{"num_hidden_layers": 10, "hidden_size": 160, "experts_per_token": 4, "balance_loss": 0.00402, "balance_bias": false, "router_noise": 0.1, "vocab_size": 2048, "norm_eps": 1e-06, "beta1": 0.9, "max_seq_len": 256, "max_steps": 8372}
Below are experts of layer 7 (counted from 0) of a mixture-of-experts language model. Rows are named router (the router's row for the expert), up (a neuron's input weights, with its number), down (a neuron's output weights, with its number) and show model dimensions 0-159. Each number is 128 + 32 x the weight over its row's rms, rounded and kept within 0 to 255. Numbers have three digits each.
After each expert's rows: a language model's description of what the expert responds to. This comes from a sample of Wikipedia text that the model never trained on.

# expert 53
router:065137114103108127099121106146139109144118109087046136146110127108085178122112085154079108070113175096128088154095163120121159104098067112116189165134149193143080052128071147173151121110114163176155091116114125166075100094140111121102118114136130158160107064108092091144147140167143091104056168167124115094093151051124154115153083175135094167138161105103164125132071144059146131140136124177148148112079079088089151110145090146102151157133098171160130094143097144183107112125099128
up1:141150104133094110202113104177152207132079123106153139200119170186140090125147078120117124128076128089158112109183157086122095218178172133131180078142102167143087092134112135141158132161155153135150086079105141139185166117125115154123191125126027139140114126109171096129153126080150156133098137185160144132125132158102144147121114164078122175153122123126127126151133140134203130137176170074120124162060177115125086089116168132153114115166087109137106098132099111125131092152183107
down1:154064155118164123188110130121163095082145188126107112137107147126119148141110133039173083103079135157110117105109141109154144102160088133078198143173188148111109167123175111116119085145133123087104170120103173148156136133139159115098096101202153133032061094139096119113141135111103134116087177093128128105110117117072097110139107143115133065159090114071096155155150175115125085106101144157145123138179132110183140151069062166145119128134079107167089134150112167116104065122182134
What it handles: Initial letter D. The letter D or d starting a word or name, as in North Dakota, Daria, Dimitris, daughter, plus some stray digit pieces.

# expert 20
router:114158091120125141097159125179127167101120060088058127100088139055113144101097128175110086116129110108123087149063184078112132129126092091085121124157140159114124118140066146202134146083097115158139144104116086189072131110092117135111090124114158149168096088107081123127082139158139101127109147121120144114094151062191141125135107131097087135149160132128175068141113149051187134145128140110174172082085115114072177110123127079105139125142114179144112126106041110140077120114151072
up0:089140137107137124167098067140100103165114097138142203156110082151119139174109194107112097103138142107094164132130072137112146181107182149137161210070114121135104130194140106035106087126099176161129081105123154121172067118112167139148190138138137117148111123134160099169193139123129102105197147147119142106149056208133148105121101172134124159171108143120143125165095118152118100093147169158143112123144155140142155128146116116153169079150124145065155085144160113137155201128063131
down0:164135157083115118164120068082158084158060190196151149178182127148124102056176113136169110133107132180139126132129136086128130131225073149148120126112141170081148070096115101088096154140115129120138156185153118148111124089080113107110136164071133150178082141088125163078118043188097136116111112059156150135139134135119096165106180096093119127176134117128100091171138174121155133135105136137134164141092124187183148096083136127103120104106099161115179153139138130151101152157133120
What it handles: Racing models and codes. Pieces of car, aircraft and team model names in motorsport and results tables, such as Oreca 07, Toyota Gazoo Racing, Boeing 737.

# expert 60
router:123161135158149147111096149172128111130131055100076089167079111084092163088120105140053093093111104152114095178155132142146145107148097150109163126135123117168095134139092149181143157104094117176135097098108142148066105119135101147072106129129146137114120105067050081125117201128134072092100154182111150111095154134191190116158163153064094132172124102101145077176090168106127131151185089171166120129086082109115147138123136078078150150169089108089125124126103118178094117063131119
up0:128110145085148083182092089151101170135204136140142178147068143111155148244141189090078138058101127134085130118135139160134142107138117155167138111133107155109136139063146029186107116050120132125147118108111140120168133131145146114091112108118118140142186115114149162205190086144090109142058123099156149129174161132138134131171153084134139167138116116130115074152161119139139118100094185195128189151088129120074149179147150133113160160121140121138119100117132109136156114127105111
down0:107109065146106127068056169116169185146157116165105150144219130130117145181052164088150108129091154115140102119156149109083131239110189090121139116136100120145067118112150169126138158124120145119132078120067108087173146114150149159088125137122111069094090131145121120073130100121167091177097129201103103081157159128091143127132090133109197135146106096109118116123155139106079105082140163119140189132123137131103111092107124084127118159176114071158142122166123132146180170144114129
What it handles: Clause-starting pronouns and r- verbs. Subject pronouns and relative words starting clauses, such as who, which, he, it, they, plus the r of ran and renamed.

# expert 23
router:131201098155097135100142159135142099105076098115089180184120110107101195110071141170116070094142138076133081162141184087077124090130144121106124130154165126114089042125096155128144143138089081196147128125156091121084083099119138138104076132132120137157110090107099117151089151200116120112116152166114143068135126114169183183129123163114094123139204108179190100122129187097173152130136120177179182068097114116123119121117145103109141086152104142125127120089077101130113088125146102
up5:178170170131070158057082083170163092138111122112160123067124164156101102108147128114144109042079146148114110143101194143074151151164156124098131097065109124095143157138160202139109120135102085085134081079072092116127163155152162105143101112113112137147089161121115102119116140196161161134120136098102079198165135143083140135153128118092145192097133137154131123201160082139138177100158167111145093101121125130153142185128132054117119174170151107128137120161109161128132144107064113
down5:145123102123114165151115102118076117059172151117146153205144158116182125099131149132097159206179143095166107095109150130171125209120146180102084148112129150181151148191177146148141097147133148083152158100127182124140144144155136211132156132149113142143147133153152099123148133137114143142135106076137074077145124139147069117127088113162126142164053191125111133120148138126125127093113140165098116174100180149142124143040213081150099094101136097128111124121142165125106190094063105
What it handles: Table and field delimiters. Pipe characters, spaces and colons starting table rows or after field labels in sports tables and infoboxes, like "Position:".

# expert 44
router:095179109143155166097141160147146146106125069104074123139089159078073170112080114171092078072136136086114099103097179091098177080099110109091170123151123128119092090163086122198148133102083145168149104107103088187094126107120116172112084114137098149156108110081093096163110155143134116106095153160075118085099102080196165157164131156123098147136150090143172086170091190086175123112177097123172148106088073110125161105148118086142170128127089183138133131110075106162098108128127109
up1:128143104140185146069179142146146094147120035076052157123107137126119139193061126121118161122178125082116125153134133095146091161144089105089184129199133156129171144088149115115160051078120133140150084161125124113048134128077158084168184141113150126077104147122129147128170148100086107143181135168120138114126145144100116143147154160143049146175166119132135134147173122096130166036168180085088135158101123155108135125116097109105098149153131145130133113114157088109144074142099126
down1:150129136169131132159144072105148122105141197168148147105146079151086148163103066118146100083140152185129138047150147086123135101113135080087138118121181137168114106138152129148116188108103057130129120158137189100199134140144089146120146158148133190162124149171160163090116162147091120098163101090127096109142170124163100128117158119144112044136137137092103109123128165129098184144091189187130123146156085092093159183177090155108137166211071154136159059156138114152126138128150144
What it handles: Name endings in tables. Final pieces of foreign surnames and table separators in sports rosters and lists, such as Vilardi, Muradi, Haqqani, pipes and spaces.

# expert 61
router:052146101145106133097149100146175139108086125100050121183128143105070165114073130131058118093131165126106073167106169075096117111123106108127163146176128155151085065125128135192130130086088097203122103082126136173110118098121094158111068114169112124140072081095104126154143207136170097079054100146116124107106116073108178158140119162076111152166137112119167090171073157135141143151142096137171162108109095110133159087123113098108166137149110141144146116104103139151089152080150138
up3:142111181141096108081164141114111105151141116107122102167163117153108103144118102161124140100092151113085107128100137095121130113120141108118128047105182176149161097131152120255167195152154075139091180142109048084091149119161144115143132149149131131126096050144121117105172119111140094148158109128171161128085120158132152144172127187115132133097112083109135142165141173128105115138130076133111172061034130096130102200091049128121123154155126133114063153125089146134101122141117105
down3:132072093066123112154084130143123115190112145119179143100198154108115134098139176154200150173100143154158181070163124099136139128057125113148101165109172164181059087084195095090116165162109149130105144064102148083139132078164129206096139115130162127136189115120142098141199182138134160136106119154160144086071111138110112159155077072170123151140109102131093106119100146113124090094051117123125131117134103181125103140144139108132150153133158100143147157105103113147143120148186158
What it handles: St/Sh/Th word starts. Word-initial pieces st, sh, th and their capitals in names and nouns, such as Sh-ock, st-oreys, sh-irt, St-ockholm.

# expert 55
router:136207104136136144107160084114104159079099102106109108122048135128094143165125107142101116129095161097164080190120188157094137104104100092074144123138073149144083106153078143155148126116096137159134115089119144143102099090100086202047075146084150143151133104059126074139122139163099133143066103158111101114077107096165167160145133128085103145144120074148172103168102158068187118114124121111142151120093093135116150145189109139118186130120111161133127145091064105123075079086114093
up3:142150092165129066130178115141124067100077180125084122115130150102168157117148115139091122140130125155125117130150063134128117125117101112072100124104128074224115102227113131121149107160155111129164142134185127121176063149133202119200105125085094110143125139146130094159097139137138074149188092127130138101190123113118151171129119123167150143121165169163171122111122099062168161136102141162087129143102097050064172136118134177089165141116142125073110141092124153140162113104193135
down3:118120078159145123140168163139138180114090150182149156132147107097120173131077119128162119069188188092091113131089047137114193108094079099131147107094155142150173148142149155090088078142126102105110161164132136123106173103144134180136131177132134060096131146199108155151101064115112138118101085071153196128191202076097143152145144125133149107171121170138135131099147156136145139137130153151049085164101166166122140084125125074087103139119174165110168125133153123148163086149126156
What it handles: Year digits. Digit pieces completing years after a leading 1 or 2, such as 2-006 census, 1-9-30s, 1-96-6, 2-010 World Cup.

# expert 22
router:142176125103147179130124117108142137148132103142123092118093118073061185101122131131089070120084143123127098180117123110105142109095125088129182135123112173142070045125126159163138090113063147179139082122109129164094124119146111162115067104133081170160087097095086055167099171184097086122078138153101164096090127087130179128180106148117108157166168140169142131204089137141149164104168147133210125097111111114140146088120157107106176127142032116168109111129112114126120131139140105
up0:150176161114053059104184116116107105114111147146094124131110142127116154136129167100084157139116146194141144130113166209191166070107131112124124119109126141121080142126139093187148120151129138141154120128135150110193092143178132082159138103178112116171157166134112129104124129109163155116151156131130084119084136137091117130199112167142140189144168152097107115134170176136091178178144110149167119093041139179154192199160123115061116089148136133108066092116081140085117091154091167
down0:103138095099154111145157133076094125087192185142167090087121127194097122096111158116086130066093181111185158116079167177131090130150103142139160122144144110083100170079238162152126128121128111115124062132131113148129126063112075150061211126138111115096134095116137077111131058172103118105149095162132161102124121121138119173113086163164118123117184130127140120129083113179142136121170116164084142153112150096129169146094180154135176159131096151133134148154080103182141149101135158
What it handles: Initial J and dr. Word-opening pieces J/j and clusters like dr, tr, ind, Gl, e.g. jazz, journals, jurisdiction, Jerome, trustees.

# expert 52
router:090155138130143184109161180157136119127143090124118144148118119104093166083090088137091151110166112092094108153093156097118162103150123120109172162130120179133102084130105147135145137079111136173160127114083115225122152141149139140079107134120117175178113126102069096166098146153121109114081159148098127064083146111201152135192135179116089113135142094159153067146101172097189137134176125135216162078111122089118124106124101074134183134105083195113144142104056115188098104106119103
up5:084155117189131147194147162144103127163125123143117117156116125137128157161133095040121212109119089122181173166141097123161115181177100097157175102140114072065100063077104111130146132138083103113160187126108153144113152169095078144153086150161088124038109116174112111129124132153121143135101125129135112155105136105121116184104127099141145123134116115182135078044150114184081159164098142150141167132179133162189139144141061139098111104145125153140095100168141076162100169116156122
down5:087130139140183100178120117091123147085125188137113139114080138144182146152069141152058121106177147195138096104152101109193153134141143150172150125146134073123126120160095125128111150131189179146136191075127099080124068086110092128118128098128114162097139179220112132125171149072147095135077117125119106043122078118142138099095032107183104098125141112164146171125127135107076104150163115140118139135180167148119094177116123128137158140151168090143105165142116096177153113134099148
What it handles: Table cell pipes. Pipe separators in dense data tables, especially asteroid discovery lists after observatory or survey names such as Spacewatch, CSS.

# expert 26
router:069162108111135130097149111140159144135089069134099125146083112116084143122100124140110073109116114098163117124140162088091156079113115125132149113136133155111115072138073153220171156106108110141137084115132116183107112096121132161122111119144101139154106073055099088140122151158123118110112130142056126094129108078176165136184147174108076138141164119117178130160053173061175142103159080141176134101082080113084196119152127107119173101154077150110116137099082091205078111140157089
up0:124165075152099096139160103158051099063037049129151104176146129131123122181161115096129112158059124084118124145112135075052184131136148141150113093080127145161095127173136127144141090127147103130092155118117195125141130108139119095108152143083117137127173087052138106138169091134136126118163066136107089057142120089135119146083138067123125151125137126170124118223120109112147152074130152144161122096109159082152121122165117103147169137087103102098102134077150189144161164140115110
down0:178177115134080111144167092148062121147118128130100135107156198102145103113118129168132131194048084120117159138161124151098182174158118139113099164136126120182089129127093111139133179133127154070168149124126122108107105091054140172133130155180192112104086114082177115156158138168123140214093103091187124089174143159133082191092134097102080138153080117154132116148134142133148140091116135116121083115073094090155152132155140123096064086140113159130134142114131110102121081191079074
What it handles: Quotes and quoted titles. Quotation marks, apostrophes and the first letter right after an opening quote in nicknames, song titles and minute marks, such as "Agni", 55'.

# expert 29
router:072141114129122146135105139162106127109101120125052119102046109133070127111104092114120083086152150140124104166106165111068117096110101137121127135113123122132101069134133164136142133139123162192173107111123104143110097089161104160059118127099150138152084058072120101173104163109103083074057150135086095087134100071163142101152093152078083160122116098121185077158077117094181150109152115132193139119083121116113160130119129084084136121132094159169143117126035109146088142136130050
up1:115115141217227147107131091151094080079089142117134108159103126148191115082160157105143101087134096135142170109144138111118128133201134135116102090118074140085143088113138162122117104081134135153131098141103122149102152194188149118117084132132116132094091134125154094051128108114150126082107121110175145198181139155132106125109104133131137152148101070199104140206103149138157127121168142133066122091117101045143082115083159096128120090094101102138146146183080128175133169123107091
down1:139048158128126148151110068134151090100081114165130130119101136150144100074145203154137154119116112147102120085101041088130156218083125165166097152116120092169065116150156138072133122103124067183085131134146136134145085111101115157140100114087104146121083148121163195164110106105151119121081171163165108166126176085099105151145172150101110133109091102148186116045119102112118117110141135101138117143105175155151154154063130154060114089154206153126141129164128109110090149126148121
What it handles: Initial letter p. The letter p or P starting a word, especially after the or a, as in pandemic, piece, position, president, Pop.

# expert 57
router:087224094098135146130131148158115127104101097097096136137093088068092146110072158146113079103114162121081109163096187101075151105107061120101155086138147118095104102130131113167177125117093121201183129141153106152117148087128098166090103092106147120153095130130092107132115155168150113095136150143052116088079151096175169176167188147124096145135194122145158091142070165077129135153159094161157145064094102091078140130159117118079158119113079128143092156134073110132087093115129120
up3:155075172153144130086127101154191154098193119132144162103112199121125173204162126163119140151102076130174117133122123168054142126163174162158149180132112144124130148152139160167162099085123177124157145097073100092083088137111195107089143146139129138139148086132114119165190120142084137085113077163158098130193109119127158101123113146100143118090156099112016135153155105103094135099097144130108140101171142144163088111055154147085084140165169165135114104102126172144164154110137102
down3:193099154118130156102125104198157129116113105171109140069176120165133180113139114141175152095104165150139102153096137154086169144112186189115132163132145203136157158160131131148162100102126167138121135142100048078168087140077192105105192179111134134107114096113143170151186099136090109073101118149188118088129165127108150116125101076151157132141129147146122195130113105093134174111137142143148122120155101108131112118077156150083112169121112192094138147082170191197097186129161124
What it handles: Separators in name lists. Pipes, semicolons, slashes and country codes such as BRA, GER and USA, sitting before person names in sports tables and cast or result lists.

# expert 45
router:083157126115169131111116186129127148147128118123128134142137145080073117104144110104130096084093112113136027216105158138094145161136144111152153148172069125141147090173094116181110131100045148149176097137102123131105099123114131160090110151111138133165103130094079102142101189165124073124084124195115087092063127057151143160152153192115136134135154089158205066133104140095151111102157163169132159087113085137139156089131149084146203140146094144130096074150124118090119109141113121
up1:098168170141152124126130135127168103133161137078146162082106163075104118175103124169181071118139103108168135134082148151099088137130127126123112181070134145113154154168098101151108173117123100156099151065211145163155138168077120077144111144178160179127172079080117052138178074144118076128142154134143210100102133093133116141103113158196143126097180150148133083123143084132115081170109049194091108119147134092138173137132166146133079091160144124120129124146133084113126108096099123
down1:133115115101181150140182124164137088103036137170057093118138164147136160091133119101116096132094131155157159159072132139089082130097147181133095116176090120126152144101099066165123113113105045118189162141103230121166114121154107175185145159181175135106182127115117119173115113101122125195157081139146132120137088144173071124092031173117093106118105137161120129099144147092169166143129129112167181143093138144081136123141124126151122130118155105172135111097123129144121102095091151
What it handles: Mid-word fragments. Middle pieces of Latinate words before endings like -ibit or -uency, as in "ex|h|ibited", "con|stit|uency", "s|it|uations" and "ad|min|istration".

# expert 32
router:086157079118140111131138104118135134131116093071114097198108150102083164105126107140072090090089151087142115145125147135109143111119081134122151114156126116102113094166066123174122164077119103118145121100109090164094151115128071155118136164113105129201108100102131094134088175172128111134111161168073094082134126092163165159162163184101058193139161104136144103132081199060170103102178118164164111124120112069087140070150112099133183080116050149133160093119067113142095156112118132
up0:124121172149119187138060147139110170101148149112158105139164141138118150149137172106143104159079135175120170153095154152128147127141160163137120205119134090096152146107155188206157124106049116112122134104141076199124140129137213084122108178177174144132153100145113155110145138151045132169115144130147170177142146123144172073136139167159094163192086107111109124185121136129137104079173147156145127149098182107124082137184086101093155108195177124089152135112124120119117187161129135
down0:172104067124058145115084084175105114111116124057131129108192157125202126152153138109186098156099199157145142107142167128132139130164099167139134127083173183094114185123130167137106122137095121096105127106139088181120128097143175101123089181136151102165114150153148185117092067147147171163117091132156121139134066124086131115140134185144118177124113113125126201190168118092121160163117113142160116171166163152124130145085158148146095073158143104115117066167173147108104143054167126
What it handles: Song titles, spoken words. Short function words and letters inside quoted song titles or speech, often title-initial, such as "Are You", "Do It", "Where Was I?".

# expert 7
router:089146109106165173132118138132182093145120117094106108142075145075082135103116094169066107094086129093167107189119124125142127103107089097132184130089120181123120030160084097136096121126116151159148070118156133139089097099149135117090129114142130159152073082138072075092127181192124104098073128165114104120099110082131142181171088151098081152149156091107171093191089133075122114140138100189160121100091103097123137121162119081114165127116057130156167115107105112156106119160065129
up0:096108099122111092163119182186128153130178122104159169138108145175153148160123160102109162146167189143090117124139119107131148098171049140140124179136143144136132149137207191094150084070149137118114105132130158138165208123165094167132157059091122201123158155160153189156125185160129087139095122125117146133134087122162091160152184223114101123120140105144104156086097137168145129100127068128098104088102101045137106128127103136140080130115080081136168154084117111127144129163109116
down0:102135077161129064093100129121196123109117106148173113108169135141168089119131105165132092076140097134068161136139123077129159152108100111135125152096144070175170099128104158169120137180116094150161163119140133232123127077126163070065098135106085153093135128133120151110154085065109139144089133147120137092115115163152188084189127105161092081078108135155178111146101109113115157154129114109091143148148133134093181133105087137115157054119161167075097083154102169063106169095127171
What it handles: Latinate word openings. Opening pieces of Latinate words, mostly D/d, ind, ass, cons, prom, with some middles, such as ind-icate, D-ate, cons-ult, ass-ociated.

# expert 24
router:108186108124157189106154154151138104134108088125064112148103147072076139098088091135111090111144146085141112125089187107105185081101119096078185112134112130119113079148097147174143156079106154173145073117127095186101140126151142182096092115131143150153103143084089114164094177144151135115109140141095144077105132071158183162159143148119110149152161097149185067149109196077178114140184112122191142103109054101105162111149112061132160100127083155149138145115092102161091098118143119
up0:131144172147105147129127128168150118179188122115078064119183143144109170079178125093154093139151098101101137119105108067142140147105164132106176116141147138163101164119159162174170134137090118138122190190206123125130110134164104117181173100097170091114115157101166083187119146114111101091162106153140121153214145158138134077144076126111080218131157128163162156181134137137155121071115124146096116074089137105107111096114178069139169145132149168162164150087140111187123086141126144
down0:188090057137133044167161109111100135117084103161149101123120209122147119141125162137154127125146120124185138068110058148132129132063170127149113133169117138109140187137127179124155138100135126141212153181145145143123139169107128111133137133174131134076145135121148091133138132162166119090077158114133075100126055127098171165104198096115168141119128123092106058149200115142123148082158102119081110141136119140148048136160147078110114129190173063107167149119154116125126130130112178
What it handles: Table cells and line breaks. Pipe separators and line breaks in tables and lists, especially election result rows after party names like Labour, Conservative, Liberal.

# expert 14
router:121170139099137148086145146121152163121121065119094118130057133074077164145109116167117074107152150095152118136089169135102144095140105130112153114128105160105115057154064151164128156105078122169132067103118130175066123144112097166107058134102099140148098085074117131151073198148131111113061129171094090088097068074208155163153105154129072143123160126163140103164078195109182142122146109113169148129089101132123158117169126087139155099137113138120147135119075115181108097090108115
up4:136107152158069153077192163150116095104118087125116108073143094107037115097156019157120097188115122065126153131128160172138117165132140135119155124145127181124121138121083140112092171132140114163153102164055137097100160161185137113095094107165103171064198150124151153178113122171184141148131118114077072093129065118132122115103129171133097121164105159152142116110123171134105171114090081090147131099149112164146126162153111135162117144113113123092143177083121093182160085135169131
down4:131121132122113151152129143122091136197081139143168048124122155175123136147114133112120133177121150146120160146161180190137159140087091147125075108071160125194101135156133132119120080183110145117195195083086166143129104122169110108063105160145161173139164153123136167060129120220140099106121148141127152120131124169167119146116149167103152105190127141110095071104110143111116128141150176085083127141078103143170102139067141141064141141115120133129152120170127016114127105187144127
What it handles: Determiners and table fillers. Determiners and pronouns after verbs or prepositions, such as this, the, that, same, them, plus bare numbers or spaces in semicolon-separated results lists.

# expert 43
router:104200139139161127131157169180148117141130069085060106147106147098134166104127125111100099136158175100098120177082168111133133109138077109090157109122158122128079092143120122189178127123060114130143137082135083168099175107094093145080107141116124147113067140113075096148086189135133123133113164149107117126081131119207199130175172192149078119164118122134141067170096186102158131129176157149164156109115126090137160144154099085122162150157108159138136132141050059145105105111124088
up1:091160144118053104162125143103152122155153093150120139089135093125115084086122105120133064160155184103077111159104107168096104140108104106166138205084197175118062089114109115149151119118163135177091098136147064150086137080138114148089171109114116106084092126137200112098077139151085144136081098117160086106074127112156157117186127158139120094143132125180113151105124157096104135098190133127163164059183097109168128139093154155160104135126075122202152176134118080123147139102155156
down1:164108102153159139123087103105139138105122089108090186164100122091126160094174183136124145084094105107170119055152157171114137065104153169086105094194100129175148162161136113102096152101153147087171129126072149154148096156086180060143147141116153154150092081143103130142076100073138073130186166138104159099157124127151117072111149166128141155158123072149146125151098094194111090106090087119097124131119204105122132103167106111084126119163165126084116112125058114118176109161174082
What it handles: Pronouns and critic names. Subject pronouns he, she, who, they at clause starts, and pieces of reviewers' surnames before 'noted' or 'wrote' in reception sections.

# expert 13
router:097180099142158174095135156143147142110119069106075117141086164081077168114086112169090078068135131094123097103105179093102173082104109100098172127150113129119097087161090128201155129110080144167153103107100086189098127120125112181115088123142105150152103114078094096165107161146130107099098145153081114083102103079195174150160129159121103159138152089141164088171095191073174124113177089132181136107096090104117161101159117076133167126135086179149143138117082103159091109134126111
up1:142064091115051131110075069111117092123122101135139124198094197136108126166073106079085122144128153133118106143184124169147083084107168141116140166130140104149120144104112134151114110121131157152157126130119118154135143106126113078116087068093144137087141101111104081162167095097123119083193140175138105149135119124155157113150096147104103195148142146119168138161144167122102125091148139138148197141197123183086171082164159149145186053152115132150080056146195091108151170178139157
down1:088180091134172111057119130120069163095100129089179155152137141118113090107115129116157087122114146113066112070139091157102128139090094127105112177054099104163146136102089144123166129125112154184125052116060156103118124134163176126145168155155097105134166178092160128100064148134096136133126131152116104165179126138116140124158150160160152116161095106150135147065101198132141152081127158107101157121138115123135206169237155081101121176107135140100163096099166181094157123126158117
What it handles: Table cells, name fragments. Table pipes, digits and punctuation in score or data tables, plus some name pieces and common words like Mar-ianne, them, well, However.

# expert 8
router:120193124128132143124119181142118140143099109069096116115089169086128193149109108095049071135096170083081112199101182120092137094133097105128123143155119120098092121123113123215156164141077164148173082090123104162132071106105127198105090129152135158137069108140068106157094144176132136115070178144108113099109144129144162115167120139129113116188191124164138095129105129090135139108221133147142131088094107105093183107128105104106143150119133182157102121146051117143086126121128109
up1:133138138128140140150139150119124150111126145112127166132110130175100086136158121159192122121122134136185147123122166178119071107087063077189113114098201119121137122149140152148170199111137173131103129157088063131115115129177161123154128167158102100130136093121123058119142115120116163140129078187057153076105186140155133127102141130103118074160039106146154113121158197147140158179101124138120184111185131128114178092152061147107073163110144152129206140149074110159077087134113118
down1:100082152105161164114124131103061123125100150067078152131103147111199121151100079083095094134113149109137105102096207154140161187096115085169113131139129108105191108068165140118175151127136106107124104105118131126099145130171098122170096175122112186144139142115118092096141072123151088098138088192122149131132106113101171058124200134155118123189098110146144210138128138152160113152106100157141161177156172125166090131178171130171100098143168128173100128065133121145142204111169156
What it handles: Institution name endings. Final words or word pieces of institution and award names, such as University, School, Academy of Sciences, Council, Association, Award.

# expert 33
router:098195097104130158139109158127147096133139103122113129089108091074077145133080108174080093133127139112134066186125146135100123130070093121133131170100119133120132104139036111154111122133075136190195105107134105135124123120138124133117137130118092169161068082067093099146103169139128106062102129207105117122071128061146156122151132150115082190141145124110148119203095150082166159161195148172141104100080099156135151140128117105097186137116060151127121118104082141165065127118098099
up0:169090141137107187127089092136176144150083113126138077117072128157094085136117110150154092137077153152087136132096102138058139131137106131104108112125151118124116116159144107126081100146077052104171152136179152116133147070183137147098066120143145158146093090194099044085098131167029174106092101121153122136174158119118087136160074095151146149085119119145183134148162133183096137119159191126210147159130086170120164089097121106137110092172109120145132176137150142126127163132133114
down0:138079077153155133190083113151171119096127124130148074078107067116077099142108163120121095116126089093151125084079130132191121128128160150156080147094132157170223062153125123180142161182107090126113174105172137156162115155113096052115185134097093133120104097160186162163123115106133108127099127165132094163120130162195110145153120131160101075163083160085154111083207093135111103160120136126148083160135096121122172142098121141096123068154143167136103143113177161170142152126156131
What it handles: Pr/Cl/ass word starts. Capitalized or lowercase opening pieces Pr, Cl, pr, ass, dec and prov, as in "Common Prayer", "Andhra Pradesh", "Associated Press" and "Claudia".

# expert 49
router:072176102136155121120156137130140107120109090138112117165120125134105138122094132161102067044120161114123115145096130159125143081107103122082159100147139133125108113152104094183186128073115124154154120159112121182103142132085137130129134171118090195136097136091084113167092202175157083057109114152076132078118089057178135111168108176097098103141158141157187112168086140050147140101170118150159146092087116097119194113162128115123160077110063148097101096071105166142097135084136150
up3:144191189154073095098148107163117106158111151126128101061100050177147125141108131109149083074141128152123101128103115158105175113089115153114127194145148209073111167070138122141123112149144106135149076164099121124153125160129107100100138135066124156155168162120051094132184122112130182186060105190130183110163099140126074104127103165150112136117160145059115057176150113140131086159167125173132156131123141155101158118120133079102090131143142148099120131132148128210100120140136139
down3:153158146166192074134122078162119103141099147106091111149142119164192117155161118118167134157158130145151188028125183159129136145145157124091093125128126166132164184154172101144159085141153082099134111150142141159108108062185138103086162186119118133193148168180138167114132103126138196168108068130118131139174095131127186128158145131163086117142161146131056123167122086116045138111092137144127171127203082175116123125133150148168145144107108134096100075170130141119107140135080116
What it handles: Romance-language words. Spanish, French and other Romance words and name starts in titles and credits, such as en, de, La, El, dans.

# expert 34
router:093167113167145168110173151145140115136130101104078142137085134108113137112113140142100069093147137104126088149125159101122174104085079124110146117133081144178064078156120125187133127092133134145132106113098057131108150137126127160072076130111156176119136118073080112141142138133094100121107143138073130099090134077150180163167143175082132132162136086133191089146137209057143162143204114156213107108111048109087162128157129110104179110158114146178134143107075087161090134097156116
up0:146149160115124204114164222079110135154139134112108149174184055130104110124112126094116153164144118162130149126137109107119132126099161058063144135125097143192097157063072106179098135134125157111142110105110167120164105159089072055139125177157144132101139119112112092090121130130082138102135082174112105106154137109139202095184133108176124096132118093157155098176133142114124139153136103077086097113137118196187106120134084158081081175130082150143195164137178113091130125129107123
down0:083131128105086153117175161128104079134165117123146135135129120137102054122139138136122154155109111174138118007151139092144150142110089154144076168138145108049068103173135128126134195140154154097079154151146152074147197141118163119132109141130152145134161113101159178148110076095108097185135124133135090181189120184121124128117130109123238122115068117150141109130134194105077071127110116116156204144144114076120134106076058157113135110108144093135155146151125127119127119145147114
What it handles: Line breaks. Newline tokens ending lines, headings, list items and table rows, plus heading markers like == and === and table separators.

# expert 56
router:109148078126102179116123173135140089152101136104113129150109135119067156142100116144117104075142122147127056200082164111057191131125094097116167089106116155141103083127080104153137105143096173139134127110124123186129114076131134166113100130162097118161105144118097109106112168132159104050086146179128173148126084058135161166148113190085077164119197146141178073165097178131138149066150133172195115133110088094112137123123109082080142148145103194114155122096070144134105123105158137
up3:152122188063119156173145112111087131090104164083115126194126111150122176131099079103125122124140194094163130074142136108153078129157094112144114115132188152099178077107088195140117149148085124119132075092206103093113075099080151143123115094138178119151133075161042126122102214113113088146134171143125132147194075140119128139128114136147126087116143156152108092124160128131122140162067147151101119179136113048099118111168132072103132144120154179054110131154115143126116118133096115
down3:183123108081089094181166178154102100092089152135140099098175095089088120175100119080152103091101093196198142107127145119133094135156148099143090117110130158171140121110126165080098117105106087139058136159161128132158170167118121098143059102086088123163145137177132133145155122171094157122093108174136112079115092091097143166159112167143174148084134130117097141088155059116096121142181154148072136070134161109169107131163145123122146115139205188203145114134142078151139090109158152
What it handles: Word-start prefixes. Opening pieces of Latin-root words like cont, inst, const, rem, dist, att, as in contract, contributions, intended, abstract.

# expert 42
router:091171065133150125153117138142135122116077085084117128133054138116108161104127152139059151109129152082067126189097197150134124077127119159111140117147099169160120084191122139120116114142096147125121144139119121153078084126154133145114071126130133145109110156138057060147089187173140122094115129115143079049112100093163137146109140165078104119111169084151105129136109165123127166105180113156152168153095089143155170156186158097086203108127087146147163138112044090139143105060118109
up0:130117115115112126100169089136073100109070152141118160138090172163145159079102146074101136175097187155107068067148154128162123152120113150144113057108080077146102092167100093159124195141112146095143173161114109114105102133128143112153109142104127101172106099109157127151118079162110115060118164134170161175143171141135126091137081207119157169097053081105137122122089112119236104127086209103097069132138135168139138097122120154159148164121126126122143125129103090101097129173143095
down0:120095131166106135081071103091115131054149131144118138140106117151066124091141154119152162107119158080113103122142119135118066083114138130101129133116083110107088108142125080077109161135114118164158074120096147102106140116096086105101181184147106160135165141150106053150117121133092218192096192128111145116090180131091064092158161117118136136088130076075087102161122062136139185156162192100140111150154139159126135100118138138103126141174125099141078130081100165051058129110113164
What it handles: Infobox field labels. Words or word endings forming infobox field labels right before a colon, such as Released:, Died:, Born, Population, Owner.

# expert 0
router:078158123123154143109108156158154101092137093074078148123126142104089172152105094113101108116117145102132086183123216123068163083105127100089127116154109143098110110146070120194144160133098115174165105137135129164076111134114128195134133115120117172097103141097133078144128135175121123135067144147083105060085092111178163126159098125051100163113131086125154121142063194098119168122180104130195086091126093136093201103114095141087168146126122159170123127120135069182111115091125102
up0:156111122140142070138107121127215070123118052145145166137153123124150095154114132118122141062122154140134146150136102146077186138112099157150139110167092120112142143096040121131078125104170059104171120198155083113177133092205118120102119176192149095140156147113076091128126112116173130127142134089102114122110107107114100120162201128060144128131150123180152093107122137160133139109072117095099120089062098137144121138154084132063163179115118129145115161061121084144099068120102156
down0:155118146122058081148113142134152131129112151165162154131139128101119128046104149090145110092197170123062085167178087185158108144164124170120092098133209203064170152068115193082158106144168124147077151082125122102114158148158125159103135161145118096145157168060181108149137130143117123124121095084156192139093139103173086129103148113176131099189136106076121131120138103124134160142130097121137122119117147170132126145100109110146112194142155164137191105121146071177175129130155115
What it handles: US place and institution names. Pieces of American political and place names such as United States, U.S., County and state, plus commas between city and state.